Experts of a small language model.
Experts: 48 experts in each of 12 layers, 96 SwiGLU neurons an expert, 2 picks a token, a softmax router, a shared expert of 192 neurons.
Training: 667M tokens, 5085 steps.
Below are experts of layer 9 (counted from 0) of a mixture-of-experts language model. Rows are named router (the router's row for the expert), gate (a neuron's input weights, with its number), up (a neuron's input weights, with its number) and show model dimensions 0-191. Each number is 500 + 50 x the weight over its row's rms, rounded and kept within 0 to 999. Numbers have three digits each.
After each expert's rows: a language model's description of what the expert responds to. This comes from a sample of Wikipedia text that the model never trained on.

# expert 24
router:531526446576546540588467476570570548538587503415403480559555462436596506576463517464510563466472508536522513476496462551384513544491486461571555501422539488495555583425441448563522526399511541545456499493546558525470467501412431509504503538521497523463526484510616591530580469586498526422489449535502532493492558575491522485520489452475460430467607408467415472488504539559548497536495372599467481522536528511605573457478481529539457509552529400472501496568423516490472479484519469532493437556403471535452470442474564506509561470451542438543503544516393591419449443503563532492
gate0:608473461545499511471514536519507454445590497489474549481607511537514548526467475526430535489473499553497503472435495500514504450467482534597468496524457508540504571470490544501507562434597542584526501621495425599574477447533461485540517517474492583518513554488480496559501566429535561514521466537530541471528475544447527451529459611464453518503491525448478530473476637528474480495496516441561518511515457493478578529459472526398549536520556359663480493521451493430487549632570516409425550432500526504534521477570537446467443599438435453542450415502464441534480563592586424454
up0:608451549576424553485404515511426473502480519567518489458450433461486482526493464456489476478475524469461512367428559504483469447519468423542495534402576574518551542465494452552398523494524531575457541550604470497503479490428533458568450463536498536482504464541472517505477499447572546547507500526673504520457473556526563480481516482458491508422522496501445528430468521517404495549594429490582483494449470555493528475454489527467431429584550414528425516510432541440588445451599392521472471464561540480536488442441470393550486536478493476464524373572451524479456526429466563436
gate1:496503554576530510494467470473472435484505567504507554529573450471470480486537395514494523457494595591516453482482512516387576557518514522402397443486459483579569483464460517495422479544500497446463495417514475379529462539418466502539524623583523504461533506538516484518481443548468523559506484493481474427637545441547469423463523414479517482543481436495587408456547509441421557473417493539468510539460430509541466541680540508522527503615508538470538544519565497471517520494540551479544471521442493579447517564506498546370546459481530400563510571550510424463460452491494449494
up1:560461601529525478534417473600482492461565431590414420503462439486541424614519463458529531583494476517472394434503588566471566526496457491603468507491452509467514412540534536531463462375558464513421547485511493526461500514533501574491472478468517566499524421547572481462546522564491508452504477519386456526470542509510503429484476432470497550564590453536558438532474551486477511559462420570496385545551395504417581465547548412445506502510504474421522553504497551436619448439510549528480495540551486455509502481447446469494522428476466407436543570485508498522485530606485512550
Clause-separating commas. Commas, often after nouns ending a clause, before and, which, but or with; also semicolons and the word Although.

# expert 32
router:467491469571404441498538477502458454512448551463495529497613448550486470548514552556568538537399404531475455469552558437415485489427531479446454579481490533510493514538514462478472506529502468450542538469451422509545471432532450518547443582495535448516527451399533504442533464447520587474564495525553596505602416574463503450486574578433475570589477478430491490563515518559414395397464487457480496636515457449544453445585596537587478539521509466528551409569583469491556504394487557460552460476531491575563528516434450496469493502418502498472526468495572534526520480474470444502
gate0:510481520560469488459498466428492486577611457488473474470509416547506486458502554554466476461540475599515448486542477488497525469579428502397464452445541527491519521458564516557517474520507478466525493586431523539572417482570436483503424510484493454581499561576329512540523541497552491540527572412449505507466520505481485384506658566532498514437496542436528497553511558592437511491420398536585503462541480496508480523576464509611472540485538533518452483422525503505510511494441637399484564567592452554475614575522511452511478526472497538485467404461468443507498454441536520522
up0:475438463529460498544484562413542479433490446494491510498500478522544534521465456413499536565433506537469482445490491477509501481531483462409557514480384547518510503418494470488457560506551447561472513428530512454424529574471491545521391472475537455537490431389507494482522435497493436526523540516527498494558527489503584544539505554557594487585575543500371543537531452524522458520555458500513467506538484588602506455533516485489465525407433632392511510486411458458556533520522499537511390515439533483495530392593504445527353438480421478525573434428456558528436508506519485659
gate1:569446572607467486462538480424495456456425500479577588483615578589488430428524496556513588363489423593426573558472503427458482429559494426467552576495536516521548546506625582487496494444436494479499484523463547534500485516442472468547545477490484522496438530427559478578447443453514415523534565458504465565597500529454521455518563558448409441532459497479473490421520526506488560487451469553492463462533522550486488485562494494573530589492562449568474466452464486543488503489517601424416572483535411556488470515487513507608420510526510549446417499473564529468530463441467485514
up1:501513453398508556372470523587492550556438598488448490656444589531419436502534421515469613519521442519447512496502495456501487515520497429510573479499526599460515470450498491462527511471552556478564545476542453521501416519533542481580389572515517508546471488446569512463490513508456545493503536515503468555432545427527489516471592588518534501488488452494501580392460437442469500585592615487493542450498520528526520519436531433473430440505518453430512518528492506490524487499457547520577501551467497508623404463493640486439563520419491502548548494487597529526509528442496602551
Scientific name pieces. Word-final pieces of Latin genus and species names in species lists, such as -us, -ora, -idae, -ensis; also Cyrillic and Greek letters.

# expert 23
router:517589420434527478562492521526553460534492472449530579538576574437584435451564435572497505491428432582503569505484427409542501464460515501535607474497602518552455578434389492501617513558486475526507576492534492491598532533531453452413471497474506545444583417512587464485501508431398502581434490497469503483429582504551503451576441521422506469543570409562499424531520529549467513472539458550521516435505501430464464555562457435505503559416456504593549547519474440469535507504507533465489532548478483504539451486474515524405454492549592529604438511477547543515506437427523507465
gate1:640491394475578457565415537490515487428482497381453519613553539547531452575543471453458495449541484481406482525508457517479529463482432491475489538464564577430462546484494507511566529544436513483427454558542378402540513526531508485524436447471559518581442550492524511526541477506547463561451516477492512497428487527487603523478465441483436556519536432517445503405493469531399452562460480455464443510507488532459451567521575592501520469434471534448420525489547473675494541509511494446519506522528457644507446449476518504378491490442500494514471529567490444574501592478450529501
up1:442525589444362508459536447438521520488448435464583467482481520511486539504452494540479501582440446488536517419505512507465496508552579467548391510517359482583472488474514426472426496580537516421536522480449584595496439538522476506466525569419448491447498428618510417421479537471382469493432486496544507534523496505484440511454521524434525449499534598504497507479521489470482463438500573517449542514540508402509518474560509425544421555548435549561512520517499564481493561480370491534486543500528572425482566575455507542621607466461440482438504543467548573521403476521483458467
gate2:463490497504567521437451535470481521547514510459520535544478550568540445539487495365426502488485413575514511553509495465552416562480455496443522473534564540477430632462405403441564516518400499521486407457581506499531507467434520450491456428556363473478554537463455524535492419561535566515529442560474552578484465465563505634599484484472472515505480443576458495428437506438472460521514515531509460494412535449441473489459403538489548380515558569542437547492410615485514529513511534464517527588565495527428502520515525489470479558476510491490455517550589452507421471469473406513
up2:407503474549563548509532479538516511582486438546592497530586521501508451481466438525424501456461504475485538564553527497570529540441480530553550460595554475442541548538474441550552481548481553502379472458582467484562501482430457521401524495508409510468548586573522532521449441508584506502451575487513475573402500500665458543503505461588459527417547482594443622507515532543558476492494491558484445463524477546475523494485543507441513472478498560491455467459470436485404481564483543546410519587561521478447600401514454523485511434473468541420493599450489541605460456434501525442
Numbers, years, dates. Number tokens after in, commas or month names, such as years (1965, 1944), days of the month and counts of years.

# expert 9
router:545548528429500526528515586454489502433482465442419513513523545463553513414609491522644526591412539467526469518502526493470598482507496432423531396486504403421491537526492447413487485388515477577497554490395493543452540506596531462567525422509531426578495516419469543455468457506570468491460458501535513436423605457471499520500497486578478501459465567495470453505473491551428441596533460576466459435417509477438537531447505475569576540446553510502387546454505550491497492471544490488511467395462461433469478594505451441577515500566489474548573514444419477522500480485585487539
gate0:412481535474508537471490429386472528490453567517474471456519491409473605523569562499450477518531536452527419479457562515504567603564449555490491421547549496552572493507490578503424508432534429495480483485444409434520457586483549559466505550517473520513461537504550505418431454547492488527487555400512582496499477469497547517465527447503463598554511419567490558409499469524448583517535405488471585582492579476489456606432354471546517404593565427406438490514476405501423632456521498579497498509439519505486520433545458472541526468526476555491499493490515468495479473505488541511
up0:439507572458571519508454456511561435505402451524484465504466514425410540473502503576531407477478498531558568460517491412488490546490559519527557486552533488481559507449514459522478640503472436476453463496515465425470493554477445564536459465476524460492579494404469478508407457536478470438458559462458551505533505503454511472379450462498554454419527520426509437402562568517565534549545478523405570494493557460332496523487436479488450448500479485452535496472565486549427577493466476519525419525497414491444584486445471412394591524488382507520403531499581516488568442506542565455
gate1:484525568483520537524528442606397505504400479488522481498574544410542554500395565487494513559452499571475632517507455463485490500524437503433557555522415483345471555490488510490587451380386495469442362556508434461474508467471496498472484562449421484618528499434562480447536537498608476510512455469499461544453550495513502383499437523530586497531506476377472518495563467498549445455504495480472485509491455498519518515501515474463492504486456370485591518454428466524507569416424509483492514511508558436549497543531503581459437492472546472606468496475535464473577523541477538543
up1:512536453449453489514514434501456355465398407553464514496526449454516545487462540451467472449446508537507542535536459516531435428502490532528607508530473492506427555482534493452496615466474492659515503508530521574534414500502488505560542487497490533567496494447463569478505367478474526429437489463553433406460551446574510430452500548505489515517430440582554497443501445478485424468543542440503423556390462512539523528485560465549552552453409535440441520449494463428547494474546545607467431536466467495566492510455482466465535402546446440509496538528475502543622552478530360470
Section headings and tables. Wiki section heading words and markers (== Reception ==, Career, History), table separator rows, pipes and line breaks in tables and lists.

# expert 37
router:495504418551552546460512584470488512466436470492604536519555540561525614489511590485485419495508579557562476566452557475572471456495562539467534429482526572457462443512588538538555545502529428533434572502463487582510527595432521545516456425496534433558535582465494506523385493574517486594494594561500513532506534550543433546453517562444486428433485478440406579505559526485544519575510530533406528474416457469470536538430482454495488500537423519556418463605420486454466473509588526530442618484578518514536569536515468397490471457458520548508550512511452522482506480561550426503
gate1:600478488467579464520463439492543526430500474585445425480510437481493489464571593476481449479486448426503401510419429488464439471462439490449513552521625535413474398518444519444433492492490549452443468461465488572438444523551468502524462402458453447462471450464578542464535505439464476529549470535442492503581391506520460474456528500450464480508548612472486419426488525583567534463446493525541579365479463517484533417542425571488463552523496455529427520453605470467405483540420480522415485483563518436470494528564392509445520471497461519486497479477467480569429524396528467496
up1:525522496537492504550482570533502509539491581511571519476467504457538538550452486478473536466583617530416546549523448463375509614565525525473530483464474530468409529580592516480600545541487543411466490488552469475530514510451441488426503478451503420543475578470526472480539463483411488497453517385538502505405449457515432450420517599534528452413542528508574445542494481410574509469468514563504489593472525462581501438546536532529544404572552480487566503522491536445486515506483521484542426461477455545607445476435353506462454481402471430530543483626455513457492515516460587487
gate2:566456551513530586469417478464585509473449560535545547457445474519515609508484495467528447447405559522485572475375493454459476499507601507504526491550506435480508423480446445570486558520505527482449421490386437530488475514614492561514542437466479512566529492507497583420457534470375413559486593559580537472428518456504504492530532558442469492483430452426522511438488465433454513541467475514471407494471551485462468535518584495502525434452456431578446511521516489502333511547533526522574558556459532473466511514547426540495550438570453529479535412534475556452456580583447498554
up2:514489520531470675529436549475413492556437548489418536526478482463597513440480473479570450429464611406502608488403484432528460485465503425438446422540468499503502465509422467536479547498520571524483475490424511555484502445532515370533462434550542528466496535571513564514478547414415446574502624566413480491554478516521488523544572550477504543493431493501540476501561498494538494512498478559486444562456502553463452472515494550583546560424528525525462510512536532600375450454505520458449494600406584522514532434540458434510588497535440530485458470515507476482494519557470420554
Score and stat separators. Pipes, dashes and semicolons after numbers in score and statistics tables, especially tennis set scores like 6–4 and stat totals.

# expert 2
router:500380455492479572584465540568464514555549540506446456528518547440547400484401560509527566498507565626479541501431493516478449477568449488511472529466470482461531450504558554523535402481573579489443531492521522515624579531471501473473473468517456508541529515440608503424558442463545440489439432469488441527423430585457598506462449481509482494550541460564528443511544506435556565595531539485528509570546536502610449462440458524434459505501404496433438434440548470530495504434424517566588475450554445521552448553486519480499573546470417518548516527441455567450535444546557557443
gate1:589450608464513532436501480447442500411471487461429477472419569441488559442532579504453516621467554464549433513428555469602499479583432476507479550549535601557486558473544488450484504436488443570548481495523475585501536486528532491539541544504582530582473480481373407584439487415572453548496482533518481506424533611458459511511542552498524544605510558423455559493442564505560422555444547480456560453485498523501538472475473548442484442445520475451424445548497533450459439546488449477473601571570551519513496452463509446547565514553452476490492600509435488454550482471484421525
up1:520588590454490574532440517466541372464494405487464554469457442483554505475507428433440524524402589475525409534515548432541488492552466528442621527495491472593461517552516528511438546437557471580477478499556584585522412489509543509595422442391574552494566501436469400526538533485472446458591522498549573495516528502491535433465615507493423477518565443528505557428503553472498457541438432571463484374508487507498458559477408482514420560550520426554490476513541440472504451460408488516511559531536554535565519513573538500507433493466520533524454502459450491513509455533463544551
gate2:518492498449593457544490469457520509508507413629533481530512570491516443540590525490547516530484482398576532494397434451458473545511426519459515453460496442483518480599549523429571487474509553509471476511493457484477494534449524471444471539430636624449433535518530465479484370508487471431533530451532527483487393540414476428522469532507535506476502439577484491511523382435465541530484492496518537517594457492601419532396556491413494412518499412477507515509453561551493514577495442566444632490525482468526510365504588450487533600450508533519490500514477467444432517529501522460
up2:457452578518489534568534417547560444439521540448560590515531596407525491433472536556468561537456491548533573509440514540517434432452500545423507418547438544518508463546496437524532512554539550467552536531463526541517508571623479532458541559560499524494608575460454443520387480530567498528469435516494475482462508500468505458561574488436479502496561528442518538540488546570384443425446494553536416416444587502479499399452566497469457430520542389559474528476561455497499467472498563473466440545514594458542542440430467430525515506542525611483473507504488469618427457525445537549
Copular and passive verbs. Forms of be and become right after a subject, often before a participle or article: was, is, were, been, became, remained.

# expert 30
router:428468578496430395426600485547459528534419485485510442456483486525446534518448474507484398452553399435508558496509462528507536516609472502481479605470503553490521456578554532479548620410553600623469501518506426503540453540491470435524544498406508493553500472504520466466565497439434459453528496448523463559491529518576376461559472510525495578518463453537509450538458496576459540484435498407543436532436468524459503460484458440536537508475468597507512431429558396536515509621561535402477470436547533480488482483527583484575485551540486454550486524500588455447505522584482564489
gate1:492516437453527374478601481515511485561477436515521470449580575545410468542553510509505459589541544463523542466493538479590516492542467508466545579464405540504349538512499457448494553510443490451435501431424576508521475470557506475520455519574525622482471508497423542558482425495467512591435587584411542405488603542517465423526431449533514420543460536474527506553455598514499539565540431484591425448457459503436506579439542458473506485488488534483488550562508493468494519520473543534487446554452513478340554506502518546527550489440485466557470464406575521448478508470532460554
up1:479451479468489470497491443516484459535521485474493508546516444458516430500554496483551511408438441441496482554446546456572452541539591476493426460473574466519453547535537458569420538503540482527503516457487504474487431544463377467517425445438493594475583476572490504492564491450492502383457455524556472488490450634502479498458555449495579421577597572491532484565541382593463493485487347471557483559510473410528451587531459457507440461501491530498561459549428413493528520436488483449459498545459470516447506558583478417448521451534531453566531517518638571537528506391559487520
gate2:435432448558592501439458525483490421500487536547476537423474424509437591577580551478550411625519498578523490429478497466527511484491455495584491526497617474481559552434571555438567492436522500511570559533494517574474475488528498468590550500461463428440456504562482551491532448452452451487509559468572548504490460576534438459407573519605461484527467529483550527492606551577472507414464552368505471494579438530424532489526520503441516524464546493470559511453532470457434448463456512543418458455514446502539530452576467576569490600475526534507503434556544489527541454558619497463
up2:500472512506524406456561534555539488460426628542493482426567509446581598498514522432468524524520519523485451450484529504560495628488610498563542540501525389511500451522449524428535453559413600497447436491504498556486438540517524485529451538480461455439533505567513530488503528503500473395469596493535460483459518631594524489504508492501494470490580514566412565407469469455559582490482525481551446442474538537535445506499480427559453513467497539470496457507461391496502549484520445494430537477387535465501530538472493489511600519369547541590570438548560429404409519448498546523
Articles and prefix stems. The word the after prepositions, and Latinate prefix openings following it: acc(ordance), prov(ince), res, rec, con, direct(ors).

# expert 39
router:537501488434495487508471482549499530474542469487408436547495602481531466547455488519469559440460532600468476505501502586421527481450455453551586443457438506456501603466505506437538416496608569504416528517520434556566454492466492467458437571490494455474459540443564573461501488485416485518476537488505429425520518594520603465494522464539494477448609431538418554485453496442567554558559546516493581484580593549499507519499481580525437512549474476490447450489471414463496433422406388496477458528466509499494551502423453591524467508394542451548595521487372583499494441467473483432
gate0:523530484534507537493618496504549510418458514549556455483512442572537458455426394447447453606451442443474503454494576397494471450478479471524511463508535493560580488459518445502515579563419509459494476529555416517535479433546500480515469501536487511498445487566499457532537441499483438448501528393545536434544408523563570522456497543530453467464514567546466450395408378477451477549500551550546516532417385460551508387536518523553541464479534597490463574476397619495445438491443498488532453533430471472431469489522567554528578476599490445552503469493428417515492503459570514549
up0:506509504334575515485525496567550597527504526514509488497490494504482453497457544562394561543491590516407491415547512526561570489489567460474577522437570507534519516402414427553598438469498478491440501584414439511479514484556464497436523566493472449468393554562515461599497381502571487555547504536421501442486504516541433550488480567564492562466525546498508560588516530498505523551547570579466483529488498481504535486487458475538565473495585486520502559465430578488464465413434491482463492496501466482386401529478521527460425446520417508580531482541471456536393483484443585431
gate1:416389431511603469480566502385463474556600582480472496526536548461557427435578498460388495433527474569508542421510498539442546518506523516427500489532500537517572556464518460527562414507500472516423519477445460370477431487580463478537468407428492525475474527439472462554532442446540536480500496483560496576429467551468469426493579515470490586586488561468373485478463493597484454542481432482458483440496442458486517503506512498461535523505514406547431484518576548487492456550500384566508504501531415412547408492478509391487542478484457495447543574516497473487474593471492575525
up1:484516422503488507468553446599463492495590489485520505410510534505506507522615498548472495482524478514497475459475472415501615425487547512497633517536392472440425592453504471555623533467383502490522551572427499505498462555454388458526500547440538473488499571500410508411493429487530549426459545501493494488500484545478485494587445508467495480579472577390445533459532486539428525591639479529504483522537494502449550546540610465488441463552564473550449526490550485436462479460499498510449527439470557424510455528499397537520566544461445495498499524543569602524509491583540402468
Reporting verbs and connectives. Reporting verbs and clause linkers in commentary and reviews, such as said, announced, believed, however, because, where, that.

# expert 7
router:497436478512510530597521389485493483479405458561532476456432482557418429482485421490425596511560515489452458515556409521520475455450539531548463584575404507504483547541537474481470434490433508496542533509514474567476406458438418578517494420436565539470489559573497542527589524620474418476459510526526486477506531492497434543541405448510432580524542529526543527506506511440436407457490549454547536512495407449567431447493499512542423380408585485459494487508588474522524422559493501519516511457392494503537496535491477500391576502518533495486396435524411508593523500487534517449
gate0:560541442504514496519508473501511613532482486543573391547638545476450534550484388447545527441489494531547532482565498600533499516465458534604455611514507448494506511545460461517531379455608517443524497640504554397575549475530465567409493490523533531465481575499536537539493519489486498508456459582532461481519557422563485437503598463528566470443461482550505506435510455483559427543558410559478599551463481565480498443400438481453520478567554466498415562535505489490441500512556430447423468413467463421475535536491567556475429514469416561476488495533515453494501512462524512492
up0:602549521484465481489552528505573462478513428493556498413459424544451567559505479523603478486504518485415502478514476529460550547361476569509506520505398433552475423556593423512445352389460490491524475519437553480536489436419449456503487440500541508470511537502434556543401576501575531484421438544482490450441536449419550456454486549466584526474472459469485452486448621432512473463462524576544573505478501543472420504442512478578538505596488524477442480532522489482474550531521437448509485444421525529411452469530493544499574480546546440520457544418505510429504460502623457442
gate1:475477477484429411470505445471525469428452462536557492489466562510507391520472467477505577442486560548578482516471486611468475463536492551553497486539545453410541524463470523431468430541461562475483562513536468502397447545508449477542392430547438473579534509477470447458618451476491452535500569497539457539456522475520495469457535517520511491536403556484506502418528433470446554470468523487539411521521550525564443539459471529576490424544543513525637578553492560490444644519436432534504561456455512401448430632445567480430455443497515433546450607472528451516473436462525493437
up1:477457492478501493477486484523488623559519483533471452413457414487455496488418586557461546412427506498453525497472477505585619460461439478574475476541460499516604520486450545451481477459495598410589446530492495523423557511509547460450553619480512427593464494509455508481511416608504466453475502513545469482493499441501491517413466474460446441555414487490486562534528489440576421537485457471524538483445485416526462547500435488517553415468475509551459422452644532455481489434563467439459485504489561544564525445558469588497561372465451533594506518415479581491546545569519515515
Mid-word short syllables. Short syllable pieces inside or at the start of split words, such as le(ague), b-le(ary), un-ra(veling), Re, Ro, co.

# expert 12
router:567487530523518517514581520437438575412464478565510553447496460600491467432493518474450449534376484439535510517437459490564566533559455521429565421446466484462483427527439542462522526591480561467585521496503566412503544589612544440520575478561420465458544528482423503529440527469510444493569421464485552442423555496523537429572555443531482479436417572559468523535489457496422473486544552500483536449487602511506522464505501439559600545472580529508496573441508507467519519480432452479587418504448501389467487493543451402563436561556467470533577532500516422575461523491522470483
gate1:384479514488491527543541462507535498511560519526543404527558469577422491522517587404471537470420470497491556536518488464574550459536414491525445519445412583491496466569472534487428389537505497534449503563447532479481563393498505591571451509504511498545550448489418535587520483467481480492488486525469504577464548534504487517452455436525507507542507459592551420529495530508515520388445511479430492492459503583512536643516414541467486572505473609459528594450458497498533497507570507353575483458438465545435518413434396560568516436454583477481505514473474561523450500503411458562
up1:474515452481521470485548464470486500514486421599523500481474426477558548411533524497442493460485500499463432469509441483488462532490509478488525491502480570470577571455495529477484524522473461481545511588483490490470488437510514466469593611466548413518457468580508411685568389570556501471396488548588469436494471324477536498489455492478606502463491542465429532408434544414498577524584509519471518443476584552537479429425513533470504413554414419498548562485560464562476439464454510542434568476512503481550437461521480540467467495508407507558511496521624542440494497456485472523
gate2:500529550495505474552466501489446523561508534499550545577540537480411497476488439533544541556576550500435534478516537514516595514536558580472554486467485515464602376462355525561541518375585467487547529457406451486424483547483530446468414507453427596533450538479589543540439472467502518450497530479438508454534499453452453554417422475481540389481496470482495500536498435491426422571537436496576567484502466536492472449484420471575538578457456454381432464502487500559486493543471568418471446468462423442478478427455471495489582480522526490543500605441604526515537530556559521474
up2:535484615513504523633506463475517459453451565468572526565502504431530475550559422526528606518506432547439558485383490436460541479568469428489495504467565540539486493482330402547503483570515502558402446457532476557551416486502452454577507480483479515528435503444463489486460509483545580533475498416492492499557550471472525520564543469369510471432498463477502524450438449513447433489565390518588450447505511482465562530472497540639491519580542513462453447531466485502537491591472514462549470469506536450486381466442504457508556522447508495546502480496593527543625465492449556489
Infobox field names. Field-name words after a dash or bullet in infoboxes, such as Location, Date, Born, Coordinates, Released, Preceded by.

# expert 8
router:501473526489433567409596589519438537556541617519549422434514512511518593562535596499529516546489444538491503529472585592548464591468445541473568510489533420412542465438436458522448551524429475509442506499552448545493480503581593491453502510504444504529506498525444457578507417450460498462429552503553418529406457472510510398509493496459501448535563447593491565507501515522456498551536491548397454454455572571429505506501485418501472426507573526549530529445455544506435471384437568413530597537494552425464485517504579558490439521439487504480526557519525429463456457564577506498
gate0:484550508573447567512547548394542524496505508513497583563526430572464521524550461498524514556434408471522422485481539458503481585533477488418539532505444428520450504537441577531554448505467495579434456523488580514529482490379553502554464525437483375534496479559471526577582519514547458487509522380555528535502491558537514496589531586538495562474528423631577536479522485531442429521525495542527438475622385488538564501529396465586503513424539456526543565446580513452522508549550474523474537463535473491532552512560472525555543474516490551432471568422484518498442511387523418424
up0:657446500445485390546520488578514508540507481603532525477549499457467533548579560589548502477501517497606485525490480509466491516518524541493517513441572503488526505506499503472469471476401574441564491508511566508505470495397585461579393491623461561515429571443516499557637520584450547512500481512453483461501546454537535479485552463522414442541483488510535499459591576426450599472508526536466487475479537507504551472542448444406485485478463485564505411432406548531513471497515435517473496493621492517490442412456477511561535407405476477518481456634480558540532429531560496453
gate1:523461467476434464538495492523527455436531583497579555524578485511509423542490488458469432429515485568380477455464512512437530487427524550495517512521474503468404506453541495417552497491546521535512451525475546600509469539429450443472406487544506607559539394539458622555429439415504498546519493484499526481471510502521520487499583413473507495538418644583468520507603483514514536503436594545515482477600542490521505531520520475547596478475544494497601470465410422510542507457424511577519457476476424580559506444481485494593472492550504391525477524408541564590513451434538464419
up1:489508448552413548467534483460519461466550539497532533515454542438471464510432454439466467508496594413485526581504515406522517498566515552498541446418580430491543424515487463490442498539464503518466552522556422383580534525557526471568588434478533419374499471414498485469471492558438521535497562497486502426548549506470537373516596573563557462491473456432570560463529527472590419569456464420558534435509539353470445449458583486427496451488445450452482415506572509515460531483538515502448535521442459465445483546478428496378519498510491448418455458451512505523508443434488510462
Election table pipes. Pipe separators and party or vote words in election result tables, such as Candidate, Majority, Labour, Registered voters.

# expert 44
router:599511494419560539401478530525542466437494433613519480479530542496452534493433485541456500396487484446526506551534546470445499531447472533464458495491541495543591435503503473540530368482386458501541581471461541458398553500425537491502525452581560474540486553521414480477502480567558464461611471542454492459399469367542462509486410500536457544440536503544525498501545558439542484526531523585510496433464549565450565424383530510491561461471517559506403523491498487499472457492452522491474544534541449550479484568518518427506379527582394480499449449479491405441545557509557408517
gate0:530552490466417433552442437467511460566527516494529559478490493534422475522498514444453597563521469395397552509543451533481495505481497532469585459631532504462544464527478475528493523496534432485489515534468435561583461512397509540435500404415511502552430505471487516545538428500527461440473552425503594498472527474504546474531543586578532500489576499592444589582522504523527518527603470606546563466554461585471549510528511609442426541625565550476488544426512504502541465487609630522541508500490504429561571480490506499574525487539569524550553483552438586495505503459452549534
up0:544456503486574615447553480511530460468477492480402544537465474533457657533499535592475539474526515364499519498559564516456548526485431524512501528493442527531460482509496440473547497396563459494461488463431555602506431527430546455362454475523407489567495471526503500444436495550479570502452509499475523572433483497482519504482562467435507425516583505535555555588495563489467440464482471438540503539480447522502429508510514526548545589533507543504457600471564551477603544589504588450538550454555446598501464536382527541550571494512498492579561453493491417496472527532472373524
gate1:515392488505510514393468491500534516466498485562545582489540481541471561365478457536414515499463540579453416445534548538517454517472468467495500520436411484493505505525473555522543416407452454544520534376522588478492432487473445489522475505491517495472463497533464552634523547470476453545454524537462475508505504411506416477547517475487471386597524475366492580512474619580529469453492484391566498418510479549540527475454498488446509457404514573516515518488516472439499461501508429538494573577431426493518586475575559538468469544461518570581578517565479450603569575470513465510
up1:485458512447425550535512391545479582525469505535593530514529503517538539434469503521444473511523576517464516476466510507542560457420505486485495524537500518497514456435585538544567507561428632515516492547545460502376451498502522609530555490542502550467537464587434539509433526504501416551416520538483438500556559443557505484504521502522436535488641528434445553589455404478539509499476466533542519509434383515439489522498487411561476518464547504402548609501494431472525502461542409520428440427542366503563590480494518471490415413446559486477494496456541441571522540543561427464
Sports play vocabulary. Sports words in game and season accounts, such as scoring, pass breakups, touchdown, round, Win, Loss, medal, championship.

# expert 10
router:468426511519529486560576464493544463520539341559548612457484405455481537568536582476477542508500522480575522499487542457481596521410505475386509554584578523536463575632544504531438507509422532495537423492398503499500552478510477512543542560503543530486542428500567472534393560500454520550499506485468472428438524505425530557469486537539569554437530481496518515504516472521418452423447570503475556478504491481494504457522459459519529535519479469477503518385479495378621550472609561539456541573467440641536500513532483497521547471506468538507625552524514475505459456430506439468
gate0:581490530504542520439458446539505463509503385551608567395504391485526470572526472551572561453552461564473514589433457478505426558516508436558474537520562564550515450488470437535511424470506486460492526490484516493502539500515480507406522471480549554498541466506448536488481434396514446504626505532423511611441523516528471563533576460486557554508536427506581536422459552487507494509492484372547406506538399545482546467566472495472530492493502467508455499487418380439510500348446475458509502518566450439464566469507520500506556480450459581563521520435588462410550405510490474483
up0:602515457393514535555492608493560503489483448549512568551587481539547462554480479461448533472499556498544485564525469420506482580422568540514438489442515493599495565430556490529584393533535550388466457506496502535471412507448530557564641394598486537536464467576526476460534531549468495526471550499475432460537515446505419494431413488486443517433467558473527528579491575547440480475505452450495519502489515477522565477498517541446536476497449467489456496594489536534509526455546504548450567534551594433542467440457472448465443515379434569493368483475510506571551504537582472553
gate1:447510544460657509527466532427520447550568425489540487480589523567474576370436545512524469600573497556540526536423512600457439603535522585374488505500566463514519497562492552492548408510435486407443509493563503553511487479521409461498576595532492448511494446541667491501550564461498467536512497453487477448577503444475482547457491524537468494514490539485516494420582493565463493456542477491450505497575411507557541416512518474460444539529488532516580494531508576455527471476402537492447496504592530510481432512484516431437487452426517589483482451448503505573502555495586477496
up1:410502405544571448434588535459569499518481487542544419544565509533524555425472581477497448477564503563552496555512557496514427558589494473429473474457537370488482476488513488519429376536467471439504514474524486553527473465529487472539512556540538554504486517436585472528513518526445486541558501344419517363549506564514504409502496480469444525535557500338433451554566481437399474497528520461459553488457406508571635463445488483493490586540511557445484517558566514522534447447486580474496506565530529486451552468526427509516504476476496534512572488406508510481513553493586500502
Country and club names. Proper-noun starts for countries, cities and teams, often in sports and election tables: United (States, FC), Paris, Finland, Union(ist), plus Thai script.

# expert 0
router:471543551517549535484578512347401520423484572466416500439464437528408505501423535467495404576507428509574466505409467441560499464479492505430515509521389527452478506530449532465486486540465469477505482562549512463439512471598536470545581450444429416443499531470431504585499540408547448508571448387577494554517521541516537418567598485509429510530445578459398441456520495570435514436512531491552485560477459480490548479402512427549545519428615529481562523503509495510449489529439466538624446473522557455510454480522534519554482556600431505491506483508506457511485542512505533473
gate0:467474522512467511508532545519504517579555547465488535582496437580393488401515514486450592497556521571512517554498456518500441498509527506496541523499495537572454577462516603463560550593460528525392492498521492540600507450478490486400510443505488527475348468527502481526452522518440407448556522558447478508390527379492495440488410409471465556500504484518466476536455412430444399462581461480550550511524433451421528497524551456475449588434560442493520556453519510499512443552565431497544513391570488520505432508464421518567510519474523442537502518573511521483597386534431441480
up0:455546476562487548586486461524408465497490569498530519426508457432570576563490497493520456432509524356476539567498600592579494530510415469529545494428508503437432554514494533486538485403529376512489466403530462517472448560606556537504463547567481514428486548448510416411497559473483537512462476450530493511543428480507510532514557512478450461527532428422455583512577478529503481412406466494515571482536437508567571570516493486537501491415513456471530457404445533490458453498507562490507426549558564409463491429562592394486489480448555553438414480427468558556501491455488458510
gate1:533496548519471546464490585485542481464554452447423392529538439499409481582418598548516468359568571528510528490475449597560604569541507520531497518458497439456452463489502478461560495517573412436534489538588441489492588550566536518565621423467527457491418555524522536544599439467468517434509446448528512545547497446471474495534460514528501582535511441497518463513494514487455535497509529465475515481529475513518619509475575483467533478464522462570625540448554437503483536467466376528474476515450467418488488454409515544444472497509557504598551568402404481470502457459538523576
up1:495595547448557541465496422540401507481544404568507496492515491579451524537425440498589489408482534478521496543501495555478542503521522446465563509548433517496347495426412435542441580421523542447544493483480406524552514593458620535553552589494500451523477554428532599486508585473540550465470500566501498512500457499560539444475437470477450473458486515411434504474515582522499442465509531470545524557557511449507508478485455447520647595572508507574475504517521470454552563543507441418456496452471463489503497478409495442447556523636527485485535554434506496490449414499590508456
Infobox field-line starts. Line-initial dashes and field names in infobox and taxobox lists, especially taxonomy ranks such as Genus, Phylum, Subclass, Species, Born.